{
  "router_logit_norm": 1.5,
  "norm": "layernorm",
  "lr": 0.00234,
  "beta1": 0.95,
  "beta2": 0.99,
  "grad_clip": 1.0,
  "batch_tokens": 32768,
  "steps": 7715,
  "dataset": "wikipedia_en"
}
Below are experts of layer 5 (counted from 0) of a mixture-of-experts language model. Rows are named router (the router's row for the expert), up (a neuron's input weights, with its number) and show model dimensions 0-159. Each number is 128 + 24 x the weight over its row's rms, rounded and kept within 0 to 255. Numbers have three digits each.
After each expert's rows: "mostly gets" lists some tokens that are sent to it at least half of the time. This comes from a sample of Wikipedia text that the model never trained on.

# expert 23
router:146133133105110123160162130114113108112156102133106146060105170123133149122115119159121134158129127170148118115121139137093091127145097155151118117197121133076133115135122098120114119089115143103161138156071122119113144115169172115167178084102130144086130080145100117136143118125132130106142155087112150095102117115127122096095095088140112102137114133135067109099156121174152135155156134136136134151156124144137109122166145139172156127104157120114144164132105133156120130129116128
up0:122153113097119135112106101145102125128102113156135125153171147139145100093127142136122085123111158131104105143134145133133140105103105123068096144123132161154134095154136148131112135132102103123107154120099096131125146107166097163078168138137101159116064116142125096138118092148128152112138141135145143133120133129132165125106198099143117136110129072109125142117148090123144085170124114115144107091111182128141146143126125077118155150150108171123106060128138108120143098114160091
up1:086137115163125127135156129144131124163146140152146095104136154151151167126156121129170118159143121152093084123168161151159126156114087115103124107115129132134144096067166154073100113162109125101137146135103093145102156121145136152078174159109104115155126112146130100125090108119099132124115100115114125117109107087150144120134113123107147077121140133141062148141135117100133106182139112114161079118134170117151093119163139102136171141139123142140100150138106116158113115119118136
up2:125116171168152178109118110133120111148151127139127100171111114154151107166153169130156169112137132163064134079129131095107142118115094116133126119039102123123091155117133131107157149152170103124121111117110092092132086125144108126097111117180141112101099160175158146147123143109139116145094104125120144156127114100150104110146146119127134096126125092118115133157148136123124132190160083110130092125120127129138100129158144136120136140102102153166136132141136151122119118102156103
up3:105153143160150141118146116101126131119178094142096131173115132140131132168130124137080126092105149102135097152141085148158148100119122098123074154115152118094145131148161185153148130126164123171110137092081125122139115120132099114155155136144116139142110146185128090127133127139126090081094128104095124188123106153157115135126141137122121135119127125113169138144123099118069103113161136158110105135110101117147097124154087164148113094116103135140169131115161153108123154104113100
up4:112146149112135121112138113155104109123124123119147160115097150121119137132170146091126135121145139066093103130134148097097172110100110117139084125131114178138126131166117124109158133082149127115103142145149154116112105142103115153123179166114118144142126118096125132117121107107130114130142110166128119123149127093106164104113136094143072112146106124168135142095167157110096087140156068184155115097082137074141136102087082099148154092141148130130159102160137129137123141153133136
up5:130167141104159122123134145130151078115135074140096077106126129096125094164152118105165117140114115172150148122155127111115157141134164104139147124119106131068125156124121121094117107097093122101154138090082136113121169101166162135120148096161107143111097092124148112132112169142150115123138152110118098149162131118133124165128146093152129133104102147149105141121141111169108130153136129152115139140124097166130142130164142173188138119120107127119150144120109200095138111174103124
mostly gets: " their", " them", " series", " years", "ance", " own"

# expert 8
router:144106096101110131132128150144113118085136152142119152122097111100081126142103090167069141096113118097157145126121113116096102116123141129119118147101112112125059146111101101158125113147118170139140140150146167111125163181149136121149134131110158143103124129168088115095162158141133150122121099137154139123138153122162132131147126108151153133105084149129131119107096167161135131121130157149139147158105071156080066131118120102067145147187139132138151121149110111146153127122125126
up0:133129130155155176121132141202082146145137111162164129119131115121106143147144127121126099116130138143144103159105114114139178112147097168134107129109110154118132135153172131140163130093132114156090106119113150162158122160114117104159134083151136156087113119087131077117143129127091111099122113072149093121077078121128142112101170140131117100112132123146121128123118123137119126150144122103121138127149065158119149122109126115156119084155124168077107098105114137134177151118097120
up1:117104100145152200119105128131137131130083111135117109115137133135120115101127142138128138160132099130098104125183115167131147083097139161159126123142134138096119126180166130111123123146116130094070089145112118144160111111140167142135215118108116124160126113120131119108090113154142120127114123131119135125127128130204114118114152132112166097140169099123160159106129132128129135115139132121056118106137173118108163131110104112119149121093141131139091090110161152127112127081139156
up2:140160136136126091117167110106131127205134125150105122166129122108111168103138151122123098121119156151142124103146125140110151123142154149102094101112117160111139194147110173147133108166115118131139146183137108093135108110167102130089166080119082130108136159135154103117133112114171108135101118097100134151127112131126092131130149105132087125085155184162106127140151094137127107136166130107099122108108145140167136104108119134136142132125139163133126094081177141142120151140089139
up3:125139135129105105126155106104110138119144127175133153142124124138171183134150172146170102129134158160099097153143132109143105110091106139090113086127121159153120082161089184152153122131106116133164164142136090075113108109143104130131131148138144151117112150111130097106131117093124161116151071128126151158139108131142109085125174126117127120135163122121085158137118126145124082141133101095127096122140109148170165145130128149110149100125080176121084135121140131132147076129132121
up4:147099101134128112149144120187123121118089154179122114130159150155093143094117153156111092119125129102155129121148120096150142133113096149121155082124141144115114110116145096168152096116145125089082100140131152162122131114199153090137129147150110115151113147138094127164111100101122138084116091133094127155088111168162176095115164120142147142108102146142117151146108110098106117138132089158157163104123108121112109129086084158100124128143095130113138122122149129156114132102137093
up5:107150140164131103096144112140101128170091102116142123160147076139110119110113124111140127148117127139138079145137156126117135097113113143089165107141112142111141148086134129105160138136166122111111117103118123163063153138120173089122170115159147102102130133107139152150110170079099119146161157095152129119160110121146121144124151128178112092118179137129094166128099109126111158094134147118128134115076137106123151148192146137081121120093130130143167135156116136107113099135151101
mostly gets: "in", "ton", "us", "x", "n", "an"

# expert 20
router:109110180112113110122156147129111142136137151107133075124128133182155111136151080133172155164111090168131125062140108114106159075129105140154144118144081119123115134147121120140112109110096149128091117161150137106141097135145146126136152111150107038153173114130131137109151133132127088102133138121134141178131136134140107102156076131109134088145111142127130139109126136141133138137132093158146113087136102158140117132119085139084168136126108122135120153111096122085137104158104139
up0:125099101142159148100155115147116126137103136182149150112088141151144145116117149131122112145170111115115147121146134136130188165154140127156094115123145155133103132104082133099123125120116123119125142150124125166116104099129151154138159150108138130099131087117117100130067177127152161119109119090094119136098145139137096110092133162133141169154148141135125150154104142142073130139115084167090074100164183146153152144116093132086136107127115136152103118105128093115166140087116149
up1:103170098163110099123111119149130136136073129134141117155133096154141115135139144137114114102157093112137113095125124129152142133134082139159146083133157149085133078133174110152148090144124128105111129125150144132156064119131138115137108152134142112133128159111147103107186120121151158141142123140114127127111110130101116127146149145133140171144113109139191140134103123089103157156110082119171179135127144143150130108105083163088158157156078117145088133144115125096081127107138097
up2:125126138090160119141106087144136136110098117125134133139108136131174137155120159150121149171166173105088127086154103147087156101144114113147129104133081136130165122157142144118111104137146122118093146104106143133138103090115147105096165150120149119117125131117151121152169139126135132138090140107173146088129155118133143075110098111134141193110131090140120134170149122075137150123136092152133147161134121163169128177128092121122138131136057151108112134119171142112152105096133137
up3:070129112104194150102146111109145144158119066137115144136131124163159147114149105102142158107102099115149160147120086133136125137153156103118137126134080133154133161094109116103115126148090111118110111116147139117119165115132129130133109117096106131111124145163116088114121118108147095101092106097103122112143124175173086112141112099120104139102131205124130159145134146143149146154119087103117096146163149108157106111144152162113130181112113136141109165136096139116149135102156093
up4:135162114125156153098117132146111071095145126152165138141086158147146141124157150110107116119110141109145129124136145094154158113083165113149123142154094150131144091130196130122132117142139123035100098126125150114082115100160175129139122108143127138089130128105115137111092125125133092090122170144103132110109124106140106189149147126148153113102113135124138135124096145159094123118078142104121119136143112136139136122140116162170155150139140108113080165115118143143162158116149153
up5:124108159140104140112129136141110170148122125132108079125105134152179142180147160145120148134075119114117138126118080165137116155121155105128123128125086136083149160168148111101181127101167134136116122086153106132116139104143145111157112124137137132119112170123148101106127114122155123155157158125144116134131093126110154160114114153135126127086130162165151150152089073092114153166132094121147126110081154125137128143137129101131157143143114132094171129096084100156133120122056115
mostly gets: "'", "%", "able", " USA", " Cup", " album"

# expert 25
router:131075105131130189148142151117147124130151110123129154114109116097077151122094100156106107106119145141157100164146120178098100104120159131139144113154113137088156128107116122098097131135083150149184085144140117117112158115101124126133130107112155141103134117159140149121095115133161148132172133112116153097133162118120129180062140120118139138118116153095110120077098138138128128145131146130107150118153133160146134145182144140134130149142163132075133178152145126125110109103084084
up0:124081150132157175128090095126126138131099153116145114154137091148116067145110123115125142131153161137098130104134130081116137117111176104113165150119092133107161173153120120140084135101142097080136086121092110136138121098116161124122105122129141145135120111096143152136103122123139154163090185102148116146150103086148154154158114154082143141096137170127101154131126111142141123129144131141112135137120159154116125173115097098148099119135115158103126081107148151114153122177088152
up1:114103115135091097103119094175111123110104139127129138200119115134136161108152100124168120114132152158132154129132160117124141138133141086147106133115084156181105125144098154078120108152116125121159180145132127125144101167129103122113112155138146113117101145134151112107127128119125094100164115142152122152112138142105103129172139133136144149112116176141165157119132161154107118123109150187080062113086123133166133137091154121124161146132130135093185112123129116098169108135107134
up2:092145117180142120116127116129149127163109105136181119099140121162187206135101124126103096100158145094133116139160107108112107173146088179119139062166134107129109137116128115142145126173130129162148154125117138151125101120105083115128141153118145137124102169104143115121102142148114148124126108093121092141129130149138107110096110116131127144118134121113090145129067096077132152147114132108118092126150146139146137110147119120132094135151130161118146144178135135141132185110119161
up3:120152181134147154119127114148138096149115129123126118131148130139142124167145155110179150123101141150105111139166108107171173135158128107087111154106123159156096145113108143133164125191170147118119144141121090116124131139155110133158117100151098101109126133120130131130147094106159133167114101152156078147154157109105111144155107093114132111114123138102121118139163108144115119108120081080084150102079159109181117137098101132142109149124120118089132119145193150156123114089149123
up4:133165173102131108127160079109150118151137144150096125183153133181180151152122171115119175114083130129106140158114113108094165118100105134104138125098084136130105165168125145133122108127146121091100095139118114116145113084148132144103100158181108075125100149145133165102124102128105130135109122123153120125136126117132155122133160157153135125128117073147137168147114135114121111111091095166123111126085133102170110122139106105134111105168118121164138125115162143141145123102139096
up5:171121132136098093124111081111086157145127136110173107158123152189159119137132137119099174100089090121095122086132103121124183106090104116087136139156125153166108107156127165134148101146151105122097118140146125131135075149118093107121132143130104113143152108168148122071119120120088137125124133127144109138126094130155123106120124141152157096134143104147157145146148142119131078154167122109131120136133171120138094142103120101108153135133094168135085096155138121184115136137116119
mostly gets: " to", " as", " on", " after", " into", " during"

# expert 21
router:123100156111101172114151141129109124130178118099106128150137113105124113137120106103161184122120102088134142118097121122097120107136147159163171135169115117096120125117131137102096123105117116163121143119159141081157130138124173130118139085073154083145137135104162129112169089096113139159173157125136165107151140116159151112108094122107100104152161155170132131138131152159112141152132114131186150153156125107074141112121129124156166108134155095171130135122113091119111116138103133
up0:140127109155158128111110138123102124118132121136182116159133133123114113140143127177103122158147124087200109146132115114156153122099157087106135116134108162111129153092106130129105107110114136135119108179128166141143108079123138099149137134112050095183163112113139140163130123163160114103151161104149117153105132106094130126168123101134132135148090088087139153153159126127159132122138121132100119100091110150180105138134118074164141095140136125107091142121137146115165136138132121
up1:117129085135161177113096098135126141097124113153104125145136143132123103131116120113126096151120149102095111093106157160137132104127144148075127051141151153110113196141138156119157112138131118124115112107088156116134144107158131147104165120099135129169114179085133149139122123126124127158150173135145133113082082134166149120103163111141107107106120143140081139161152107082122110111155114131156115166133162110135152123136082147129149123102139144148158133154144143143108086121085115
up2:124108170107108094139095136190138161122102134124117099150135163110106128134130163136075166191122135146129138114162118171143115121150125143144133095111096153120161139134168117118127119132140120095141141089121139146114158101139157125146154093169109099122120131083146087111132170099160119146111094115117141098136092126153132125115120161099098142126142127154112151135117128081111158162134089105113106119150132146151105221097141125123125152138111171131110120152092096149112117137112135
up3:078086127155165130131086106132100083158141124138087156154147108151163117151180136113134154114173143118085144097160108100148118100112091149106107083107129159179168162108085147131139101101127135128131155177130139121129116125138086130128120116152136175128117157139162157133114123117097117142123119120160110137131138107147091102173168079114109095145138101116083142124169145136120155153145112145122155141100117149149131121131156142105109115133121102142141100134143103136162134172104140
up4:125152149149132101110122123120124109170123114157119106145173143104122137105139135149125109079116151130163100099137136109108136111101114148101103121114141162126138123118145150115152104122132079125130136175094142115105142109142125169092183163145125125100105137062156142133065120141108127170149143122147149143126141146122163143096141059149148105149175102106100127143173162130103096121107128147096108111081163118136153092141120119106152142100153143141131109126110179109172122122154104
up5:097109168132136125110102130100114108141124157141112129161158138137177109133146159105144123160157108123119138167140127120150162100121137112119136096099142121096144164155083130126148101141133141106135148129128114121110107183112173148163100098128105154112125128132170110122129135115118142118137168135124101126124124105133142112106127167111143105168156121135090140166115140045077137125163100103136149089129109126129107143100076146097097085120109087114134073103145105153122115180167117
mostly gets: "ur", " season", " game", "son", "ate", "mp"

# expert 1
router:084106132051105115095119144150187121141122166097133153116141116154129125115093111150115104142084132095120162115092157136152084120132171123143141123129166093156134109126134112188115144152130140132161172133129123131169121118123119142086089144111106138144171103129112145086146133162143137107115116145154131121159113112135127139174140155154152120123114119144134108132064129147154091116118117137170157160153086121085150100136153101166119109133122121123149105085125134112106144117118161
up0:115114126134120179105086122123090158133112072144121070140169127113147156151122135095139190152149120143140127140127097140104150120109130089153171086132096141100140146121108160120135111087131105109117121120160107125123104108133137109135160101137138142149143137105123139144138124042133167148129122077154130127074118088139139113144126168089128127172152151154102148176147169120103140116142106118113117098147134147120108177099116120114091159121114146123133150139145146121103112156111123
up1:144118142113144085095122126130088128116112142131163103138150135171147115095146131157101120137154126107143164128154126125146110156152134112080111135109167161162137114132177147103117101155118100122132176149168095102104113116139108133138118176126175146116105167146136118134143108132119115119115097154138117147067174107132159089139165162124130173167117113092104146145123149139101136117109107169149120117123154144130127120110138103085103145162132154092137105134194137155137104097181129
up2:124120138146132155115087108152109140128126099104130112155190153135131109108114154096145147179176119100138130139162143105112179124100151119108118121141088135094118136117108153124140087103126102130093114099137159100105121122166143111139159129125139139162121139073107124126156136117130136157124171115143103124110068110192093113166177144162110120076164159136086148120143127107119110135109115103106114140153123114142119162104101118133127109167109121063117135152141102106117099143140144
up3:135081132113121091138134099131081106105109138131167078126145126139131184146161152092109149133123100124125138125148106152160111145128111110152125114107098148102127130160144117116138125142121106106131131178110077120165098141129150130108138110123171146120112095123163142176107187148142157124123070086096097126090123111118165079128142115147159140145120134126137138162106125139131157110099149145113152124128194131125185181132105131107115118153133160111133099147140126122086089113123135
up4:154180157103148130136136095155132140115083131103145101138132200149182118152149136144134128147160109135121110096128138147141149135089114099148147101134127107122129182146144129122162125133154136161104104074081103143093138132132102087099122092117158073103118120146133112133169160097155130146154155132107116132126108120126164106128147144129109119158147116059129157097140117065116155111143087140120096141131133096128103110135120141110104138166126125142153103167136152138157107108137120
up5:102149100135116144099130122119121160120156120147153135122126123133148178124147123114103162078125143144097127126123108142140105151142117121083092087104166173127177126151136127099162114165127124181133158167103110111122142119140102160140103075167149097122094157130186122085135138131118140137111143099122105122123094126113182143138116107165125146081137171131124152133108133131139117181129123154144121090151191123148132166117130147098093136133111135149136100129109077134155107123125094
mostly gets: "ha", "hi", "lo", " Al", "li", "za"

# expert 31
router:126135122115160145151121130131095080146088146167145158096124090099100157105163139145086132123164148122117173139133099114107115136142154146128121139097113121099156146138124125090134125188107107157161094170123143112142177138120101097140113094106118139089113163127123090161122142157172129066147138135127135082100161129121117144116126084113114162155149148091100118122110147145112157138128143165088144142107129104128156134149140141103111122164121136115133143163169128130154146106133068
up0:141135121084161166124125108117107091110141150161121109148121127151162122139100112122083122105116179141118129131136085129138112144179126087127093098125158142118108082104157166167137085116127122136133143114130099140166101128166119146144132131140158138116090144107126142111149087128116105085118117124125122097078120128086166077171126168159116111158157129112134128115094157116138131088124147122068157093140133167124144125130130144125140149177146132135096135141172113097150168111157124
up1:119143113134149116137123143075154136134143162149118114099114096132093160134133115170076160083102162107101123121137075125130110151178162111158086154089102129144138131123124152122148095167153135145129143160084135161124135125115132123160103126136070154114111152151134095151159151115142104084101139111120116117072135094121104143128126113164104171127124115113106119098104131114119132179153172136096105113072155149141132141118121102153116115141128113155126159105132151153139132175106140
up2:157144125140157104098148128162120129089144110095147097133152108148118161186135173112133147149182193113133111101136094123045148099160104131121102150131128160120127132097157131115106131191095134124117132123115114131145086086128103172149107103155139120146093164136150135100110156120108133088105113165133101128134171093150114108156122093097111107107132148116092124132156150098133156134143117129103111109112126153162131167127119115128097129133112110145120135115153099115133124157139165
up3:113122140129145165113145125159137180143104093165143109141129133149140102086116128092116124102134139147125160122117119126153144144177128130096154087091130151145101122115099123184119106141153144094082082165140138133121146136119155107130126138127141111100133153109122097141051118132105099082131069123117094142098134137159109129130150180144140117099116098111135129125111089135093146122147136101126095098142108138101121102177094155082114108162126157130171144124150121150138150086110102
up4:131130139108168095153142112172132071154113135163104148133115109153085132155144173151096126112118106133155146071159165104152151098102121109144135132120105130127137164100130132123121119145149125126116139151102111136121078144146161086136144134157108133138116150130148119125119082121181135145128142100108117085113104116122173065138142084132108170146129135116122126158113126128109132106126125131111083120071119128081141123168133114124085109109105119127089137120180098160103134124105073
up5:102122127137105134108157119149133119138114097130115138175103137153150126098123132149090105155158095153156099078120076112128188103118121141104139110130115110126118137138127112107143100130136128131108131108141156131132148160133135081114142124114130125117121196148168130108139170140081101096132100129085149129098114177125131123156076188170134111150080100130158145095162156137148120180109121144128143097103160129139141138098127119131162120140126172158153114173115099100117100118150125
mostly gets: " as", " been", " to", " into", " through", " during"

# expert 29
router:140134092168134146152125118128103080133079088175148152092092163090088169131138146143109110101152135131164097166122132152114121169120107121117122113145152143127171142114152162091136142115118093104143064155123114130140171125104133109115133114120128168084092123105136111126073116150107156118165164127132115099100135140092133140075121115138154139136107151094093131127106121157117172111092122158109153139119124134149102110144113141112104155136168139117171122147130165155126119130121101
up0:111119153145130168139144110129126109210105092174120173134115130154121168161118115117081145167152077118082155126123108118140150128126119133105119095110092132134163169134112114119107113153119120134119131162151137120119124164118123105158183124155117150083117129099096114085092105138139113143099137072127112116102113165154144113135145095125130107180126182135135125136138132135151141125156095124118105112102121139097114114161120110116130160146116084138117121160176159160133143109114096
up1:110093136150127143132132116091125133147136123151139115162100086123124132092137131109120149110101098139159146100149146188138138148075143116112106145111151131128119159133156130105045120141114126097103158121125100097145182127097135164080119130129113122112129099130133077143121068146155134104136149100116124142120144146136140131123119152100104116125144140169142132174147116154152143162169135131119154108118153144122157119178100177140122098158171133098121089100089092123128160149138161
up2:093090122191094134095097140170092107135147144100134137158123166144126129118108133145103120157151070173130112103176127105145124098135177089127141146114105136147123149136096116119143105097130093104072135146130155150146146140116147129128092134109119145149095154096117152115134115073087090107155141139146149121096135128140070139149139113140179126144135140145124122141130103144138122152119133167148061141155124151127117143137123142149156153136141147084153146099118126099168157137108118
up3:120135149108139104110116094100184119162115115135113164135116134134125109142148121140065118120163150095114126096169138138106148122081110131182128125144130120129117158162118148141129149123120157111141143124114137135129104107107152140096123141130115172082111094163150150127091089129139155122157084108133142149114109171128114126106128112140132106146117122120131138140155097168113166177112097133116163138124134104155124144125134178161160102145063151083098180129094126148066099122102133
up4:094117096128115112134133124105118134126112125166119097133106134124129159091153103107111118094162096145162142143151090151154131126106166135125110102111157150152176079137128147121095133101108127105116154154177119171181116113112072172091125144160164120185128143151151080172120137151122143072104099169108138152123125147124160122125140128119131168123118095106149138114127130147087154102149100154100153158151140109141127124107117109108121144134118144106100129160104085117092121157149121
up5:115112132144120140126117091070064104130082096131148134120132134151110191120098100127135169128104149084134145156133106153102167135164149150096160119155139119122151083091115124139136132093155097143139133143152130122152120091158141150120168124098136136056112113156142124125117088100164122133148106131091146101135114091176122149127135141129121174121152146101172122149129118141119149126149122165111146175115161166100151169135141151138127131121112158099153155122117148152139134135108114
mostly gets: " in", ",", " as", " into", " during", " to"

# expert 13
router:155141103132097129112113126158154169122114157179093135160143092134160143174148118124107149121104121144142155160107119099176163112142107135135102137072147132146125124145114094156130113107127147138118153145129131142127106116168092149145098135135088141148107134132084104144146092112132110103079062159093152189133152113140148099168139118133166097151122126125154120146153137075119120079124137136147115166125144120089091106106104135086125136155083143136124089127141117124122109110136134
up0:127116116118141090112113137119121108106076126181140132131132122130164126137135141094103111157126114156125163119147123112144150123163141096187123109099137123119176160160143110098149116142164111079116116181141160130162120138158130117127103149104121140089107155130119107136125110130139134089155159108128124127157121123143142137127108148104171109165101122133120151137093124106097176110127061202116093182146107094106101097128106155114113152147110154121174115109147106119140150092128107
up1:104127163096139157132125131154162134154117092161127156134133122134076136129192155106142152087168119168146097098114117127127126124162099156125130145115126114120057155147100137113133122109130149117099112111106112111143138130146079105130130166150162138113100102171141081132129155122080139096105117122124101132103147180111118114140137108154133140127136093094088125121146142136088147131159135152086099155143136133167130140111173139162100154131103162094111121169144176124140155123154134
up2:145147136163129119109134100097122130124128131121183136187117177158140128146125104122129130107125128136134158123145111120154145108140105132141091148094121181149121082117128121132090070176132110102160090107173120142130179114107134110135131087133109110130134109163129120140065122127075102118096109164135173159140170107135118173100139112128114149135136110131137146114124144173123130157138161153110157112111097126120093135102103100115116148122136126108141124113185151144156183114137101
up3:109111134131155170127150132120137122128180128143175133151098128122125090168149130190108148118122163161083104123131092103152139104132139145145107130077150119141140144148128114124142117110126129137166090121154140116143134122133178102129148113136098129111085114121154093165130136073106140145139154096132107118144167128096162101133166100168126105135163156094133147124110143152076109175110116143075115110062120121129106113161108141128119144146118150154114120114138163085147103160106138
up4:133128127127146190114129099158124146171142089158090097128105154172136110152130101133160114130148154120102141125140100173116095105104107104136128160134166139084125046112097130111111133121148112098126113133094161098137158128137127130160118128190147131129126122123114143131111166130119104142128133132134094091145064058159129122158129103146134112109129188153128139142179130137129123161102129140125111105118140136118142132121146197135144111150108138119162155117112126101123105150140124
up5:114122167133120148133138115149133145182144147134161128109111159123175127165138145091156117145124127166122151105163120115152178135152088083108077138111163131110117123159155150055156113118144173158132161119083124103104125147149122156161178126106136138138144134149130138109156128098122189159102122112166084134123135095125148164117110102114132105138173094147132152101125099088129117124166099151111116140119119093127131154118133092132125110123089123114124081100117136153130116126146128
mostly gets: "  ", "°", "″", "ton", " de", " located"

# expert 19
router:144091115084112158144125159097165129107148149117132134134145104117069160123108092141103104129083125115123139163085123146155101106166191102129122152144149122153130129108114106151136164160137150139186164111140111173163151150116149114160098149065104114108152076156136123072113120177097124124121096115113163100152121126150083140128126122130163132107108127147164103113114138141135136139137124106144122151142109134103118113128138082153108117150157133129144151085121127107115095130138119
up0:113138122165096098077165099121088152160133129186174141132139174148151129178151127129127150116143164141114135141175126134148171075138102067099115122112124127121140131140137134066106082115166168122121161119131132135128118141112152133090099161140095107124119105116115114111148122094107106149101115103156101122105072140117136128134102160114126139139131111176151137162159128115132120101112122169136107144109161132133100156140114126119112135104133107117122134149183092132130136164145161
up1:070097103113139110126155080090106127111076110179139083136081118161092134115136128089106117143135118132115114130125133141174130147149078160117114135130140147093132106128101103150155125122151133156139150171118138127143146106149123123127126161119117146076124118125125109085098149163074132096104135128109124128128107114138152099142166129088085115151139132108148146094132145171096123143157108173125135136123145123160143096105114165087117110185144148160121094092157118162146121121123126
up2:159165144119111134108151123141153104156071084154156136150150169150162116136153117082131128127095140143156072134107132120144146095135112145082077120100104162126124098141114126101158078131152114112128092147072092144105115144158119142122184170119123103136117155118086131094126114088129102165141095088171124150081142104152145134161146151133112124118109129140087147112118133150114124126131111143122134121133101123140164097155120142159158126127108134140154129163160140097126146121158142
up3:159134099119150123113141125142122086165081118184158142097077078128139151119121174084129138156128142137101145145108140133115154113139124127145129142119126161146189164128155143085137129166134142114141123118107108113149131129169128114087119132137181157127109108134160124137112083122135087123088108116130120131133159141158141072130119092143126135104076141149133153122154122100107139156135150159112113131095105085154102133112154096101085140102155133146138090166122114146103144118183119
up4:091113156187134150110157074151088140129146117119167065171133108170139151174126143127124169123163122126149115123119142139123108106094101089124147098101135120108141112143133116087111134150138089110120147138075125141112137131132152152154155132144167121168119144104162126095135143108119149155142111127150115082127070130113106149134115133135154126107123135135142151139116139142109105141118155119123125068110149088113122155156075163144149098101114097132155114192142116143106140154135109
up5:139143133126150128133098085152162101137125118193108137153127125142131135093159141103090124144125096116143173121140114150099110142088139137145132099121102150139147156175114159175088132095120110119108114092092115155126199117119106116121185094160138124111112148132143120120085080110124143099156105125123128119100123122137135129109115123129107123152169161104136144168173119150115156122175082148097104135106132155133125157104140173153086113103114152118090106153163129135111149104133122
mostly gets: "ur", "able", "ap", "day", " own", " school"

# expert 10
router:094101109118117155122125138104152105137141111082090162150144139113097096092103109127114095139127115094074129127135117140127109083126160130153136153144155096145141154130138114169115185098147169135103148130128175115131123130089134135156129164137133169143157066178136150112155152148125122159154121136145143103110126131151135138096120114125125125138135087118173110138156150129120089110151116071136171135132107165156151140092149126152123106096149087106058108117151126127155130135125147
up0:116127149220108095113133127148106162153156119145157085108147115166109126077152130155150146113138108103127102119141097129106144107129154114114100137113108144088090127111109140129143080111144123101118110130145131160115141128115128174118109140148110092149114174161129113124163156070091109175169138177087111123112098140101080115144145152126113137142130113137117130120153140152089165129141146101132108085107137126125121162116124118156123128132098158114112130120147112131125193124111092
up1:111154141130118115116115101140099166163119108140132130089170108151101122127138125110123128105137090101119103146160140114127086091113111110130070147138144133140131140140083125080165104141172106094110114166154130120163185111116109112116156138194123100096103125095148100083121122154130155141134135116106094157110146133166185114138145079164145102103157139120120125128120106137129154161117113116104148120086170136165154114129095134181126168126136132144148132150107104134115144118131095
up2:111110083144112122108134109125130143111136127123137073124118120187126167109149098154101170096189069086116138129181069084123144158133139138172088081122130157141101114122140121148132095144115099125134161093144117147131104116113137147107131118137126106135128148128143085142128121127147146099119133093103111086159108117125120105121115142134158164138099133171150142137064117118129153143122094116117110139160136115130158157128103118113115128168115165094143149084122125131116154167095145
up3:152156122178129142109117123158122112133081109150106128127128152125097137145164155096145144123126109152146137116142113110125157134108154121084123109110125161101108141139140154052143125153134090110109118135104125128114116142171105123133147122124121102128101156104124094133124122108137146146078146111138120150125128088150148143140192113143117154149108156135138162090151097164025148166125128176088140103096131120147128148151148159154106126128099173145138146129160131110157124084131127
up4:130165140119118111134141093103151131164105101142149136129140096169111115136128153085112110140132107133112126087147139154098172080165148109083127122113097132141171107171150153120128127130121111135093104133156100172082078111136108160146111113096127129164110129172128112148136107086135136151118125117093140155144113102100142090116164102151128117102166110116103164160106114116135159170165107161142123110097153130129118149128080149143101122130081178121093096111131128137083111132148126
up5:153143133163137149112124131086108131117104121146126149122159119165122115156176116079152107153146110072124108107170063151103125140140138122130136115117135153133126123184175135117128119138132076133098106135104172113115123163096142132110202134151147106138113147152116138109150113124105126146122126139140124143080075135176126151104118097121139137163145102091152137157093125109119134156141135095103116095102137099170139170140136111173107140118134154100170135153144102139105145103136120
mostly gets: "{", " $", " res", "L", " inter", "\\"

# expert 9
router:133140125164115174099106118090114163138134126132146105147161110110171107140151151095111152128128135130103092110145133098137125101126137100145135167090139125118112135155118142119113130100138128152089138101102155121112109135139077150130135167134143157123118063152115144142176143086112126153138087148135104143095134114130111148167115142120136149142168134100155148156164168145143140106156139071109143140143182128149119161069108122147103153063111112101096108151123105139139144160150167
up19:149130141143124153127134110142102146151139079134098103169141176114118128124082140125125102121171091093101113133154132157138117137114121128078114105084130153123138120121174140094103132102157116065088123137131112136142185113145163089154142115158145132141125114187109121137115129119133163095127116113168097078096093113144160147130119117127119142143167150138153120118123100155115173155159152078131134159147116116144122165175104138096171117107131123102133161123139112131130139170117149
up20:140118128118118112131122107121101087133143120122129100155126162136153112130155111095119152114125119096142114084136084072109109172113117136133135111160143140098142137163159121116099116142095132127112189117100157141129112145095157096124139126117145142173166128132167119164101180151146138094103106111106134143086135155137110148099142109102095139134067117144131167146178104172136141148137160129161097140143153128143090165120152154115130150073164122109110113168104151128080108129128120
up21:106123083111135157136101128146100132117155139127166103124109122156116129158155133113106140166128125164105140127129134097121176128141116108127113145081132175103105170187091102089136128117131131087156113140133179151139144118135110135154111115143119141127124115134126155101125108158138099137076105107112125133107130080206112101143156139146155107110148090093116129121148127140129124110138124140147166144084125128160093095134142128119149122151151174105093122137211144166137139092141115
up22:143132104135139158139110105120131121136113141150159126100161142121104112127119146119053181108095134137112091104183123161114121163156125150127119178104117124155103126142123155143159125115151130124092107158118171157121113115122111152135170175120109131114121106158147125134140093109087129152127125119125133126096164131133091154104146117125137153080144113135132114131095094149115106198163116138064152076114143122145122140121098118147075119145136154115123124180105162110150138154158111
up23:112131129146102144123120106132109133114144106100110126151150133156124119142143130130162103143130107094123110160134140121139159138128121080108141129154133127095157127154086141152105138124191106148105101078086112120101125100124120124174126110116154102139099110143145185131142094145134129172163167118145131109102141068103096135114123128095100116125143122165076147156155113093122133173145136111153134146113109096143110107100084137095155112109109185102107141119102123125123109164177186
up24:106145119149106149119136118120133105131167103131128097146086135135165121171144135139174093121133108153115119127126150106153123075112134088129092163140158140103109121137126163083097156137148120089119099107059115134109129108170084125083133143160119179122129080096138147150092126104156161128130155120121109107164106121093136150169127144157131122111113129136102164129155158125144137141131158123120124117138153126136116186089132115143159117125107147111161123128147086086100112075148099
mostly gets: "{", " $", " al", "L", " pro", " ne"